Experts of a small language model: 55.5M parameters.
Below are experts of layer 4 (counted from 0) of a mixture-of-experts language model. Rows are named router (the router's row for the expert), gate (a neuron's input weights, with its number), up (a neuron's input weights, with its number) and show model dimensions 0-191. Each number is 128 + 24 x the weight over its row's rms, rounded and kept within 0 to 255. Numbers have three digits each.
Before each expert's rows: a language model's description of what the expert responds to. This comes from a sample of Wikipedia text that the model never trained on.

# expert 13
Description: Table cells, scores, punctuation. Commas, periods and pipes in sports tables, race results and grid references, plus words like place, Ford, Motorsports, MPC and pm.
router:114115102131126140123132143091183141142122125167153171088084086118065069105126120167130159141136144147152130130144067174116110146122151126126155144124113165120060151134103139118150132098138130143123145109110137105121097116141130184118099142173107131088114124169135136152174126144177149120104114132154097146137107085128089146112135141117146110137102146119161149122167124106131124092113147150153136132131136121131137140129096093109111138115116097122130184137146129123129156136106088149178133149108150107157097097132131158112097089116156136126121145151170168114107120129161147151
gate1:129143110142118114143116171146113129101150128109128121124131123199129174140125164146142076113153139149138082187133133125147082105093128109130149135126137129135137114130154126113149122123141141149163162106162135131130123128125145101109132124175101145135117045147102098141152142109135117119131164116100165141143111150106156119114120138174118110133126144082130111174142096088178147123104107100108148143098127066119120121171140103148093165130133104091142149129106126128156150141119145113119134154129125119121107101148147187164096133150133152111137136111143123148178150132052113156
up1:097150104131135148122165116143136195128105119145145106142147158139146153133148116144156147149095116153133132169135102131120083161120088139130105085111169137140082117126099106094121093146127170105101097108120092140095168112166148166127148106148124171138121107136104104170154089133124109102132149150134141109119128109066123154121171099156110151124125124137136187166124104110162120153100094118084151157129120131152102149114160159107168145125128136105134130163126090142124109116122116142103143092139158174079122107159123142123122086086114157125114150124140116110118123126112174136
gate2:165114147163120127149133144131149155109093122122126072140131112120134154140103144145106144143140134173101063145114129164099143145135144129114121149124148099105166107146175141145123105165113120145173149094077147133133140169172127156110103083099133145100134129091126162071147146144140071119125141118129132114090131150104096116154147095160148109131127126145121162144113131152127145137108146121136155167097152163105137152132134100140117111134088137123143127084090133092078166094113101148116133120138135143135109162143137138110140126146103173093111115098187093100141087097130146158
up2:090127079129143128141117102123158158199072152126150127108147115130121097169177125133117161140143117138132107151122116095113099106142147120142119125146099126132110105128126114161130146122122129147118117121112165113122171156080076109114088133123119109162141153115175126149105115125113147164119101143067108157159084087140077166101131138102095143175111120163161120140080160169146121063102110127094164147129131143134112121161115099136141074155125110142132159102122132128144147110157069126132108153130113095135122105119137130142125151141135131116134127154125148138151112119153125103
gate3:143149101124161117144126174130103167136105160125142153154115098153144094129111178154136059139139132114121105117101146121128144122110139104147121132138126110122139110114136100156095128118106139102154158130150143131156158114114159109152135106142133105131127099140122118155135162146141093088118127126090160113091128096096117175146134114145094146121148067113149139136113123141157092120111196125145129109087102108156147115140119131108140125152110134135160152127153054142125175120100121086122143129173129165182118100103115163140121140096101189126114084140151117156177109124116157140
up3:123086182153072141099076117143097103160135105091098127150115138116124141157145103118102150122116112124089148134113185108099102132169119137120152126120108149099105170118133128134153131131134106111125160111130099118113143104118150124112126104128094099097110132113163141158129124081142084175100104156166120113129133147135148092106142137106135144164118160167130090104134090120148140124136087090091125128137160126138116124140163095115136152121114124107100110188081171104141093127117121149148150120125080098090108114182141101157142093182111120115113138135131132120122159133126096110
gate4:129131106114104133107156119129126098112125169121165125173113172127149137095123110112182129118144094129122155138142128115101097153148155143123125120103152097130133159137146134112119140113133132122116169107094159097138133138087089151121168060137143164120149114142096158132153144093127126075095117095142151113126212158155082151146136159129118155087152090150135135093097117092130113134128103102118086118113108133140134154155143131159121144097124089107153152119130141168140105117124120098128124142174136195152123160101099146102160160125122130131159102160094135140156118143127152113
up4:100088121115168115079131135115118093135136109136127164117162097135107112117163116166108160087124114077121145116107170123104084108106131097119167125164159128097107111099165095121113136120120117117126088116133099178126157157103174122123138155170082120145127124119148122177133117134128122125146167101193103118168153129144167147146111094095110115144120132134140167120136126101128154126131152129106162125137103139119162143148117167106094194126086128129141120141127150077153167113110158098147140128118138111135137109102131133072137127159131137117079137149141122117106135112152166105
gate5:114157133156094109103110155130098112121114156133136071098118114160137128111145085106155150095110098108128125134106138121125137124177119148133105125135150118125130143092174156147079154142124119141122128106127070140191122099130139138149110081156100149112132166078138100142089116169107100126114163109138153090083092090155143102117138115153130122112169129114108121111112149156122119140151146121136141110150116110142186142156074087086125140124119128132147135086112134150096075119089112119109139153111146101112118134109155130136124129115119085086136093100091109119095140152105158145
up5:152148119120145112105122156152115125144133116071129111101098178124145130084155114166166124141120112098114125118131101144155162096133115158142117132150117123130119125112150153167117125116142136130075118112146116127112125125130134129106148079167036129120123165113109143082131182186111124155109132105135118115128118138108116100150165111099106114117112142115127127070110122155095110150127148139137105090136135146149108105154062141115128109123145181121183137128151163153120142121114138094114137128143187129115127119178122126162120115124174106123150095149184136102112137127096133107
gate6:136093157155137134120131159102129124149141141100124096151154153097123118082150116137122110151124136102143120087101112127100109134158110146113158123050146132102140090137127093137188122098128129122125107099113096154100125160131164112146102099155116139148139158069113107104130150145108144108169145113148091121172139135103112141143158117104162179144111152091130133143146131149179140155113126182130131115111140122102109151111134134122125139160136129102117064131094114101133145125111162112126160097105099143114124138179124153151101153147129160148125126118147095060116142093074139129
up6:096094174153168109093106084131081110131121136129154127113095111159127109134108139111141095146164111109129070112138107140102132134105142133138120178162127131118091143138140131108105123168117120124097080141098153077146151100154112128102181090098139148113089120111129088112151133120105106160093064198127125135130134148154118136127110146165106134116106116158115159135128096124140180109170121116107127111131078158133111149141133110094119152080129146102130162174112111147146124115149136111134129158104102136144156112119149112170136107180129099129131114103118144131145125121147101116
gate7:123109142190169095136116091122088142130103115132108055118150104165136092122148119124141109090165123170129146122150137125112168125127126112150107131122153119133132119153108171113104116131112143119097111109154146135126129114103121182146124158158156153131174079144101138166153139173141163081113128106134164136151084168142136147115149108178120142144165161142136088164135082116123120126159110152100161113142134127113092106092107144117148119104088147125083131105129151135139151109164135089101119129096148104112106109130131105085106100118159149155120136117171106145125151133132129157
up7:069116142146131100113089181094126129134112177177142116133104093142105153151142131100162139104140113114120127131076134128133094076096116164150119148127146141129141117119143181120117145167167115106130141117099116112087127161121093161119139100151109146134132142088130099106145175119129156087113070096129143102159108149107122121118072138111094117139154146142168166143148092123127154126162106121101128126146113133123146123114131133107126139122111149142112137164142160104139140089147143158081163133190124145145110095124109114118137114102190144138162115131136099173129130116123161143
gate8:164139143160136109143140144156103119107124160124090124154149141139201165115151128080144138127160132105076134147114179104110115115114099097130147121162169135096172069151125098123105127152127141124127145123156137144138180148105142112106150130112100071170126124096111156113126147098110113118182140099076160104143094153107172125142108124139125117126144140142115112089089116121138188121107152091106120137112077125125116142132141139134132139143117137105096108091127113148128151131145143117104124070131116169109111150126162148113164117119108146148155144107154102123108132102088155119
up8:131134157098146146166102144133117125126114153095115123146146137179112139141129118113101158137081108137121142134133084130210099116109105121126119106098156164125119131120135085138170080111151101134152115083105090126129120099144141129087098101118151094128085130118106115116131081136145142130141137083113122133129096177099132083095155118086117134125101150146158139132152165133093191144165102115117092128130117156120146137122125136116111141116139154131103141136153134156142146129147140180089133145108167124128107138089104119147087097139117145117112106107155108068113135133144159180
gate9:125140145177118058108137115140119114140086094123125119136105098137141112109145190150141104111112116116129122175109121140104128137126137113082162137141140109129131149141139117106090141148101146113142134106145080131128133129093131131117154119147086132122089157131099137136112165142123106066138157166164148133118133096129153191170150142170123135148137214122126146167114099117165114137119132158137166109150149093117123132136098146120122144119117113128087137133077134107149154187147128124113161133151156144157112150171133120113164144118162154112117132131156100144142084137156151108
up9:143143134097142125142141148130121171142143119184148165075104092137088083110111132159134161184110119107139129132130074149170109153106124155121098155105111121133088158174113127118130131122127143151103176152113118096131122092130088135157117148125127171111115101167106164118152131119167094142103162121111118163168118117151123150124136132135134101112130163132143095132151148116136113099112135150123174145170145112118123087128091091152137130114137114110102203146125115108142128113093139172177102189126151132132138128124113141117120134099135125123135136176128162111117124150168143107
gate10:101124112129147120127101115099120118125155120075134040128172072138116148126152121108116141157154130148116106130105170108081123103088132133121153123108106126095093088160153094146096104144114128142087139169133124158110125126118142116143133101138114053128147175106121116155140150160132127106130162074117130129121152123083121099100139109131145103161143170122122149131119159117128119158124131149139124092133121133105124114098137125082126099160116102140107123090109132125109092134154176076158167137103170175148105145125120121155108108113125166100130117123132120114098124108117165143
up10:116119122114137161107158093131153136144122097188115124111156135130139099112137178133133158156169110121151120165080141138072105164154106133126104094130096119137110084145140094157132161130110141143104130157100176141095120134173164097139160124177177138103124124140129112135171144133116146149116134131112141113138133128108177131184111073148116115114123121123116109116152142051134117129091145156110106120153146117103123136117116104152152114105142137137127136069091134101089108140114120101139141106123114124170135126149160136174139068126161107130137139158109123101094109147134120136
gate11:110077120165105119108099102121118106111124123116104092134150125139143133124152117157137123138141094119124118145089174136101168126155141128104124142116135123114154144127153093117128100152130134115130106136115129157094107150133128110129135110097102124166121139049120129141163173115123131101154121144137128145181134095088125125152129101155136121203123155095084148128090126175191127153119139131114141128146121147108127135161139122112114113127122111129154101123066123166124121105160136079116169088186068134124089164129154154139170154126119153087110115106145098128147159118125123150
up11:169106120134156086109169137185157092125129127099145119161103125158157129098143102122124112105146118108118129119086145091101134147125166121101169161148086176116137140120114114150132066103123125162107149154134128123109146152117123093146113120108157119092113128139132117092132133118127130135152141107060140162138136146131150144150131141173109105116140119148170106098107158163136110128116151108154181128072137116113148138195115129155098153087090096113070115093099105142110100145112116095142129155153138112141117145113099114110142155155122124135125145124149112113147169117090116099

# expert 46
Description: Infobox field labels. Label words that open infobox or list fields before a colon, such as Genre, Developer, Spouse, Genus, Parent.
router:135156082102150143110134122120098132122143132154131100121082123067102105161172154121090106109134129135123139135124133120098110102161108193121116157129138128121113170088102139139127136135126111084174148152119100114109146136114097099132074139112103128212131108125154168104147102113108147127114121138110092151129159115128145117097151113075140106118152147110137176111127108113132104130157098164113119143120124136126133138158097166099115129144134111148134152083125139177098088183150103095112123113176113138136125141130113096137122119083128157146126111148098144148135144148070139127
gate1:108142098144117118125112100096116143134156133083107120132149118124153126097145141140146148156112128103165111090120149160178149134124157110092146097167125116120140123134101127111160114121128111154126114090105161111138119132123131140186119116160162128092144116125115111101134103137113093141155162123097115110074165118113123138125099176150145110083094108100163143120136137112187142150126096128093102126173095167127173113134175118108126100112126092060123116139157123106142123142123147132137119127169105123117109186136146151082141134112117149094103106100072119117163153104138166100
up1:166131135127150092135137067081138149135140100117141118151120125154124149137111136116099133114117137102110125146121132132181136070141110142106183169156115125058165154170089097137123133129129109131115117148125145104058131077152149122119140139148112157147105130148133125112152177127120091141132106146133146118130095138141144131142102133101107102114141148113072132133114167130140156107118136151119115093106183103141108112128113097075113114099106143075119187122122141127129158171142096145135102127154134169130153121104129122134107131101119143114147167137137154126147068101104124108
gate2:102130130157120108129145129137117116131099088141108089146130143152136130121105143125135110137104169132088140120095119176155148112131152111092192098158136132130155140126192102128103158107121113144105157113110172148156063094122173085136151179118177137099154153097130110138097136147132139111133149140120132150139115139171122154121065132105123141128105112141159119168146103095144102156119162164094136160095141160110083103156166106093165148133137159136144139155111142113108139119144137139150107124119144123108118087149103162110146116163130174112107102119116127126130108111136105169
up2:096107149136127093152110129129122127112162121125130172076130135139134140069114095127139112129144132105184110121134120141144089132126174116126180117096119130132139125127148097148136116129085107201108173097148111133113131135172147111146157111129134099108137168136154094136119122155183135138106162116128136124149132122149149118138118120141156104172061161088161132139145138114114122123106148137146189121101137144124139117137108139120173102119160167146137132156132161079173169085175137124151153097128131132134166170132153166094130103159148114131122125104154146106108115147127141132
gate3:119117108139126154108089106179120128111130193099143127106116159142128131120128128180121095137094095137123134136112128139122150137079136124119115123122125143119169136099157155144099087140185083108080138124117166108142135162144134161098132101143164122064161172128109086114127130099124108151136118121134141159160138111075151107169113107110113155135149129134130155074096127135174121140148123104164100085092151125116124088086119127156117112172117130122127088135099141129150148122145157103083121113121122163121144116149114124145174129183142137109129113143146122122155109135153168144
up3:093122147118145141165103147130131089126131119117121104112142099109133128134140121124078134122168087118096143103119141138151204130143133106092152103150095103131131111124132129154141130114135174160143127133100153110159143163117096171116142136120122150095133143092120091164105167092067133107096142114129127139149103085139165161127129146120117134123102140120092137107123084199147123118123115158103122126145156133146128133154173095127129129129141148126104127160117162082146130133125144132113154129113104145163076151130116160174116108109108070155170066139129126118145124165122082102
gate4:157165121134169126086112140131103115097099123087115128113142135150102115141103130116123112148130141142130170120148149133104111124140109126088167115175113180143107128083139114136131112141130168123141137107128142104149135113147132153143176114126124119141112133091118142140068096113120122127164148116169121115133112127122162165116095109110129095119135159113091125182093140159167101107122115140140145075186108125139158108135155141148187117100141104146142122101119093133113132143141124071149128132094051106126129124138133119174111167177158142120112080124134142133166143086103103132
up4:112116115158114127161132153128151141101117090149155167110162154129134134139116153089144164085111150153193122173137142124149119122108153135168131119091151104096121088126124133117120112134114096111122139122183103159117122169109154128130114187160140135136143120136117163089161133135133083109123100096133161148134138166152093124143115150126107146123153108148158119146124125098104161103140176120113129137087122118159073139134115126119095124170126152106170127091124164129125139131141122154105103116114175135129143143165111143110087087127142138160101178097120135102091080121078155113
gate5:189121138123133122112162123129141099106166177127140101143110119126146118100115145135108134094127105144156114150140132109148124108121120134118132114154169119092169165139082128130113106149114156058157094093100137131123103091011110132080140158144101130090140108156096122097156132113147144118143114123146116139139114155104120165145145153113153134117123141107122108114128157149102118111126151124147118123168134143110064135099094123111112104074124142155129160115132102138158121116087107131107136112112160091132100100121136133167123118150098128133146106141092129129148115077126153135
up5:104122103121083089124137165137104179144143169149179124147164169100124112164128147136146140097181137162164140107164130116160181137155106147122124127160119185146123109112122115147095120135119127135165125090114144146165151125169107127131130146149125113138143166130164139143107161162128127147119124088156121140147136154129103104111156132108128154162123153112121156142107133124140085134085129134144124103122172125133099147105108154140078134150137108147144126143114153091136127104112144169131101159135135077110123151137104137153148161183125131098182127159071115174104122153144148118
gate6:142150125121169136165143094139132126140137155156145201140147125159147119138140173133124124073113075103129122126163118114096157104107112153108137113164156134115126147191124127139141105138131076114154120132172098145101138127125149152132087092142112102119138079116139169102140170135166124076167095104155109113164137134092104128147160157129125136096171105115082092122140132113175119155134120099052073107155104160141101133123135104129097132128120161129088112139133140136122116091125152131151133155141104119131117119126129152158109125119132097102142119121139127116122135098124104131
up6:150156109127138121157160098112121109156113156163123083095110115099177141094122142135117129136125091119171102093095144119082132117143128149121115134152169132104129163131163169150114137168137149069137133118114112122116177106146116102119171096128127113141131103167120131134191112124151098163157128109099097125084120116086116152094154131106135106147161139109109170136152137098159124126132149124129108129149096124116107167147091147095093105147101097161117129198096101149137091136112117100096102118125115123084119147136132106131135105098100106097122155134110118127123148104097133088
gate7:171139129162117102128073128152101109112116112093122115087157179136160137149115128154136118201132090110112098140130125122126171160137125124158085147113109128114163117142171156094127052136114121108152146140140123103143125153113146118098126130132135082112130127128122069104125145141184108147145132107120167096147103138108162132139144090157132168141099135095101138111142131130076125148145150078114104116130151095122124150103116126146100094130140132154123113140163158129162148143165173110108140111138136165125135166112148108166159130120125129090125103126113120128130134123162177097
up7:161109188120117111141117129084134161151151092160128162165130131159084147091135113096132129120161124119130090199130153142138095111139122149141135119146130172150132141105074095130114083119115093107124155123134113118158113109165115117105143108126173150141124136131119170114116126116106118110129111115186126103151163114140120129127128105130067102145112171157164082153140135144154151133106145146111123150136124166120137153163178129150151139078137126128113078146136156105162143142151113117093125167112136126127111119105165155086129133119121140121125144146125142157092096145103074152
gate8:188073136180089104138138136126137137131110130074131134133117095158092139133140157147120140142126114123136136118125126101132111119157160106117122196094083101159124105144089154136161112177148162128128157199109120139128128111123162127113174119157144101145117139120110144121127130122106157140124139139103137172129161117149085078091157129119150136139136104136125153136165097142178102141130146123106119131206135104152138111136143119134126119140135160107122143105116165111133107157153129111161102092115105137157170132101148159138131167145140157132136127124159145096154166145151088139
up8:116148172123145124157123144132095075122157137123108102128138111154128121144139105105153127154136061126132094140143103140105132125120114104112165106112123118112148124165101094127141113101114161145102121116157124129126159112144137110180141158107134150132110184121146097112067112157108164121154137085160125128138076156134088146111102123123071133169109112119142128158122118084104079138136126120098167133142126139140130146123112091113135056144126142128107146110108088115135114089141144118125106161097117145160117069149103120136101147083121105127154126113152128144141196140084124125
gate9:097137149162122124175154146133158124163127138103100070160102141130139105156156142145146123117142090140124089133115139106137161099107147139107108148117111082195111131149147150096076082123089135130135110161174177165101122108064149139132104126137090149139134078129123134128142144077108121135127107095071126150081147126129134136141111137113151141134149126115143149115139168182173120140145128144121122121124122147143164161112144142125106150119130113191136147100118119091140138116135155106109100091100108116129125131102133113105096145140149125124125153123113102151124158093142181134
up9:074128126131128123142157077164155139166141121113128133119114123128128134146114188097097124151139138125131111167153098142138142115128153138075145186131106056204144129131131119150112162144142093108123144125119167175103110160139099156111128091148100149105135110156127133157111124088157119135095130120107124109114156102152112141150109128141157129176108146141102135129136137115128123084109122155122147130138100125134114123132125150141127166134111146140118142141137102076135169162138133093108138101124101110119151133114139115079087113143148061131197096130085137155136135127123161121
gate10:116101123171124129092093148114146104068166116130130121114140074155144132148150169105144126099106127113071147175106115121163126151142114114141159170136133143096205101150140150098127131090159100146095121115141112146122141082107139162120110142132120168142136149091138128119140126123123165103165106139097109118139063156137121147165100112136130142140115130111079150159129140159131149141098109110130142124120155098115104111108082173128139150098147132129134119191122106096126121105155129154134101114136125145160134125142103089122132162138157115095145128144158125112147099149175108154
up10:124171122116136142092114156092097106172113100129142157107156131107154128130118103140138135168105093111136115097054125152076141148103110112148092098137165118146140104108126106127140085157092150130117094145163167170109130119113098119150154130154138085152095129092104122137152088106115107135148162113115143103117093131094159133103097135144122129137128165129118158109080141121109106117093132088108152126138114127161160152100127165123124131094110109135092110147131100142112152164090186101120111111115137141115110089119164175140130111108132139110110169108144107122139141129113142187
gate11:109160095158111104107133156143103120107111124123085101153148146104137126139081113099149135120152079138126117150173166121139126169150093140101127095118190147146118105124141121142102112147162170078146100151110091155156140113126124107137125140124140130134159170135163118117120125170119151096098128117167123109152114118171129140107109104144136156174108125147167163116155115120138135151126163146106125109091100150156114143133118148135128138110160089137121118104138158117119142126151173094162169153142107154132101112130178208130140157128081174159137095127109125133127165133133150141
up11:170091115090136156081144151119129158119112128136142193111140153147121152140112131100143116112113124151115147130151121112112102127120166114101163174070065100130126149157121137125123120119168108173125142115125195092129093111101126156132142173147144107120095140123123146141151139119118108141154123139097151144137135091154039147125168125138108146104127116151125117154134148141118133139139107126144126142101152120125110122132099135129136157122085164117125108125142083122123096112095122158095092127117155107129173127135092065129113086153144108137080150132138111134131108161093092144

# expert 62
Description: Locative prepositions in/for. The prepositions in and for, also during, within, throughout, after verbs like located, born, plays, as in "plays for".
router:126112155123182150086114161123146097134113116119106127134103144130136116158117143128138133123171087127112139122166189140142134142111111119111058113140110122114132129151102171138100142154143112129128145116135132129098146104103163114153131112159078110116134085096117130143166077144095115109107144158122113146163115149088147109169092105147090129118169116111108134137090104141176161159106135096125180111143146150151101129080126133121137099097096130121124099126154142162159106177110144096153149114120102125134169131162108094125143143117092110089107134143143142128101106116159182116
gate2:106156190105151118143122123118129071128115112110071121162122159087132127119111173142169099165167067092109143149104129118138133131071125089134104164126169101174128103167157133093101126130145134079104105130133109151153138135128083116160098125146102123108160145112113115110125143132122131146145124097114142141119126126123152133139122146151138150131121118132070151122113105145104111130096113095112132090113102136110141152137101177144155118172104148122113142111139129143127154118088169096105117114091097146055133130114120118134126124122144145077155112133117128143130092084111130103
up2:139113111138153144102170133121158127125118141167135157149128115147106134091131112149176131109131143156104142132161063141140145168125136175102093113095093124105086145118113134097128131145111110149108132137102140107114135144119142120103126143127124161129105160136171157099136100142098134138103117123135116159174127117171108101127128146104151105126138133147104130159086134179160159111137068100186136074140166139101136100091181179189137087129128157103121133132105113142119103135143109128162155118127119125136151103177113138154184137143110125144121165135145149107110158136147156129
gate3:168084148156159122138134133133093140137114125155139163199131165151088183133107140158190100103125155147163130117150119104127101113129130125162133146112127119124161122131162137081110101130094150162164170131159111161095141145130098153145157105118126096143119119106093176156103123140142139138130116133134122120088145097149117155155155130149147136196173081130124141115107113135107148134109106094156127112099139105149146147115119132154129142104123164083158168159119123128130155118175153142140162137103101104143121140147131136149113122133137139151126128103118158178087177150125133126
up3:141127175165160122142133137116121120133120119143167140141134167107126181127140154178197121096117116180177111110124083104138113142114128157146119117131129101127122115163143127097121110101096149124120171157112118127083126176111098125131166057135109105137131145082101180125114135135123123104153144157104148145096167099136093143149182113132131116156137098142127143144101132137129138091098124106170119063119157116138138146105151162148120095088107178144144157151126083153132105116137154140127132139108089128128114133139144146136133147152146141148151141121145135155149163107113143113
gate4:164118111166147145104119117104160138142135114174129137134121112154128105104127108135108107072122166134147134085121112156153119094151147157153140106095092094106160152116100126164130131163109170174138180146097117095126133127141150145104127133112129149131100108183153104138136102125151145128127163114163113155123120110121076127100107117129126089140122119088141148129158143114112134118170122069124180151155150107162190143106150140124138109126120133136172185098132117090165109133145164128167123192135155128135137111114122117117112132137096109156127138131133143115115152171127117181
up4:075164135105118105152128164153075097132128126075146104126138139114146151166142140118128140193142100126114124138114169103070156150091128078081103144148163166134128110141166114101131111094132113102097088131163145166140150135125095132158155122097124073126156142057125136121133127115124155125156091121116131135154137151119181144148127145129130168133125128137122115097119089126145157146092136145075083105110086170114128125154121153144108154110146125115096100158123116139096145109117129102100137113162104107125092136112135145129140120096129146109125115119112121112115122109117114089
gate5:162130134170082121162143115157149138065145145116112130137090106122101123133107060157104123130131124098097112128113148151115124108129176137143067134172099128117137166101095133188095124184151212116130157150136154119136136135162127126097139162083147116161146144103130113129145091126138112146146137117119126148133112114130130140143099122173101145097127128081144117134138117129114130153176109122118130183148114131123129161136148111075089114132119106110144139127143158079147164145128106144145126138124160157158127098136138112117114107081145088145130134121130145137101106133153108136
up5:155129097131079085150113139116150135151126110125127129115109124109127114143127107149117122155123119068144119141120135162099114104148164142138056132126110166114149176113151156125126119171166180147116118163172154136111097124107105153134112141123126127143157130111152131153163094135114122166110159167106140130112112177119195113116095160186144101112129133105120134094147123161113135104128100109159140157126155141171125155148120123108124123131133134122136172153134171089142137144105102139145114165092166167182130088102133110104138102096109104135131147119097155110090104153127115144
gate6:138114137122146105165179129120120129090156157124134122181095140113137115121168141098095132138118112096134157123137133128095119135116133163135155109178131131154124135102118124036112127138131117122103161160138142134151093117147126132160169148122118155130067138133100153077106121134130138114142094106111144143128163122149084148180115103140127161129101145145108098165135135124112097095130125178125118075138160121101152099103079136100185123127121139181132098099158143148129122131141128139116091125187161151121146131095134107122150143138151143124090143133124144161116081140109125132
up6:105104145144097111115149091129155146102101126144119144164085168099119109134155132091147124122157117147114145131161121125140102141119134189125091140115114158155129168140128121148122135131131144089130146139117143122130097102188126146107180179186085117161084140123075108128092112130092111155092095112149130141143186107136148121164108126154138119112140134102083138162092150108104122116133104157107125120143155082112128133118125136142202112121086156109136104081148130142149100172120117131137134132149128120136162157128155126119140126135146131115142129132108152163130113185100129090
gate7:128129126152145123153106088130133102179146113144183159114154139127112107078134138148109163083117126116103168101129107174152137098122152138170168116129117179141156107110133103123145110097126116147160115096117104120108135131143112145140138156085142115117099120134140112138098132134109149106168150105157139122075127136138129139087110117132091126112097099136165125166093157143135131135145143126025131108139124091154160169124130118148115147092112107091113137127148136111137121164178091092139138159126142110149132111134168134155099156133138123155094153129130121147096147185118121127
up7:085117103071164134128119158128128149099101136143127105158156132147128129170114132138125109087151136121113134148129130105072092130157065118103111119128164092115118108158160155139100138145121150138102158144126102192131107132100127134148106096103149135143127144139116131126144155110137116119143122129062125119121094108126100115099163146168117151154097130119112117158172107109135130125067115141161137072129106121121121106123162137130128148178137110148116087184112124136138118103106132143130126098152138123060115134176116122160170122121091157113126135113111124111135108058153135116
gate8:133167155152133127145130148103104100168133118103113126110153140135169129108151182127137143145120090126080082244099124131107098137111119162109118121082145148154123101194142136111145119120145105132136114124110163113069118162134126098128147119119132123142146128113141144119145147135122130170165078108130154160138125120136138117120112109148146124141116149152117120133080094158144118082136144103125067104136123143117115123123134110105144180122110109121117116092142118158157104100142088134121123137124112151095116118140155106143083128068149143162135109134096117096162130107131118122
up8:128128101116098089097131103118141122136125102131132126116128106099092129153107143118160155122129140141143120095106144152145166134173136082105140131142099113106141183104167114151143127134146094126144136119140120117167110115143110134179106126120138153121085135079124109135091136158151171107075120121117141130103149121119105121152114087186093157154126108104161121117145130117116155178148087147141143145130097114131156161131144092134121106127135110119118177114101115115139108158116156086146174132124121118169130124074099108171151142190075099099108104126136137117091174154102119108
gate9:141110093145115120117142130172155155081183102111141124109107163151170140122131132163124122118109117122103157133108151112107109118071099155165129114096137186126096130122132132126151127136140121103099108113094149108101121128123117130090148143102129094168162111141149134139134179099124141128176111134105131125150095139114137143102106134156127080148141125067151133100077149105160117159120095116071095123140056119116120133150167131102137117133131146143146153172164136122135141100130142179148124185156125122160100139140136117104149110081144110144145155123117125100141098147124132106
up9:130126125117141141149145136102093084157097197167104150151135130122117110140151087136141126115125161148160105112137091141128131148168139108084118145121111098109157113131114134123112128125133100158141119138155113127167159150091131128201107063118132138096085149110110127127109092126128120131091136140120118133125135131134162132154098146116126183088134121146075137158121077105114122089138134161176175134141159120141135120093110143188139130106157085099110104112118137120125145153120092085116117067158135155119144085114143152172118127157109140117144101134124126159118121135134137144
gate10:132138146169121089122121173118091107144170116113117122113071117144152116091151123104152149141142166157123104146087139123110157157122130129093120135109146118134145088131143113126104113074062099140111120128116134112144165123138112125107175124102169099130115148190120178142126105139164181120118156127134145096145156152154138151109141109105118120122161113157144102128158110150122119106133112118132130157091163120175117120110150144185107155092158131191135116153136075117115106086125113073133130137118095106132111108108114129116121078131146124135132119134151118125171124160111104148
up10:098125137125164126109121127151131141133080085133105123133130146162140113106103180183124080097136088105104125103150118162135121097097147163104116074119096092108145146154130126063109135144153118107117121110110063134096115084121175103107101163123099124150110135133138117091126137123079127081180151140134150167142167131096102131123164172144115144129143149126104130169126124145089097148155123142164132127158123099127113137109179119107133149184122127133170179119120161135157125166139148126124119103115126145158132118131118123124142153134129137114089133151093131137138135115125120114
gate11:079117111095129145156112128138119125133117128152147139129132111129099079150114140137144103113117129131151157174154130097144127127165126092163072179111124113120166118143142132181164122104114156156112170136073123108158140099130123160136142147112150145153137155178100119152131155110172138140130096125166122145097140115125117112086113108154148142096147106085197129069148123169123159128167139099131117123118052169146152133130151095120155137128116137110131150130137127114146149112144120146138144138133156060140128138145111148132066156092109130129118117118116124153131126133133144151
up11:142135112090181161134173151107130125129094083129125121132136094099102140148118170183126145101143138138153133171132106141173093118186115120124088123129094123104158149155121135134108141141178146137082152141108080126134133126131134134127099141134145159139140129165102117123167142156110122159151104117163135137098110147106111124112117066119132128159167112097126148106142112199163127145124155136183117095148108116113122140141134117124161121148116099121124175106137152167165110140109107161133118073103130104083127132131103136148106138105127141104140164151147145114154094127157159107
gate12:139121136105108146162162141118138090118151107127119145132094114071135114098180155144112136109109127098203141153140159096097162121134140133166144130113141113153146123176094115115115131111112137102100112153134121144135147141071134123122159138127142118134111106142130176116134133125163112098159128127096121138126138114145116134139122148141117150107110171073139102123135089162140141090157213091159141119126127147118162139121134149123159152115146108157109123136102121113099136092183088121084114115132119120160126089176140102129125175118139123182111159098126111137178114125158117128
up12:150125125125121124141117100113121128092110123109124139124091148137153113106152125125197150110120132101184062160076135096102165128164106144136136153091155134120153142103111146164128133152121140135167142128181076095145057133114112123109115125131108140099140111089121128142105158158134157135117157138136094131147161136159105158111149120094146144156156136126125111154124140119188087128137139165114161125110134162151111143137152129152146118131114162106144156132121129145138146136092103196114131152097133153096123134171108105113098063106133137103126144137119127140118158123115110174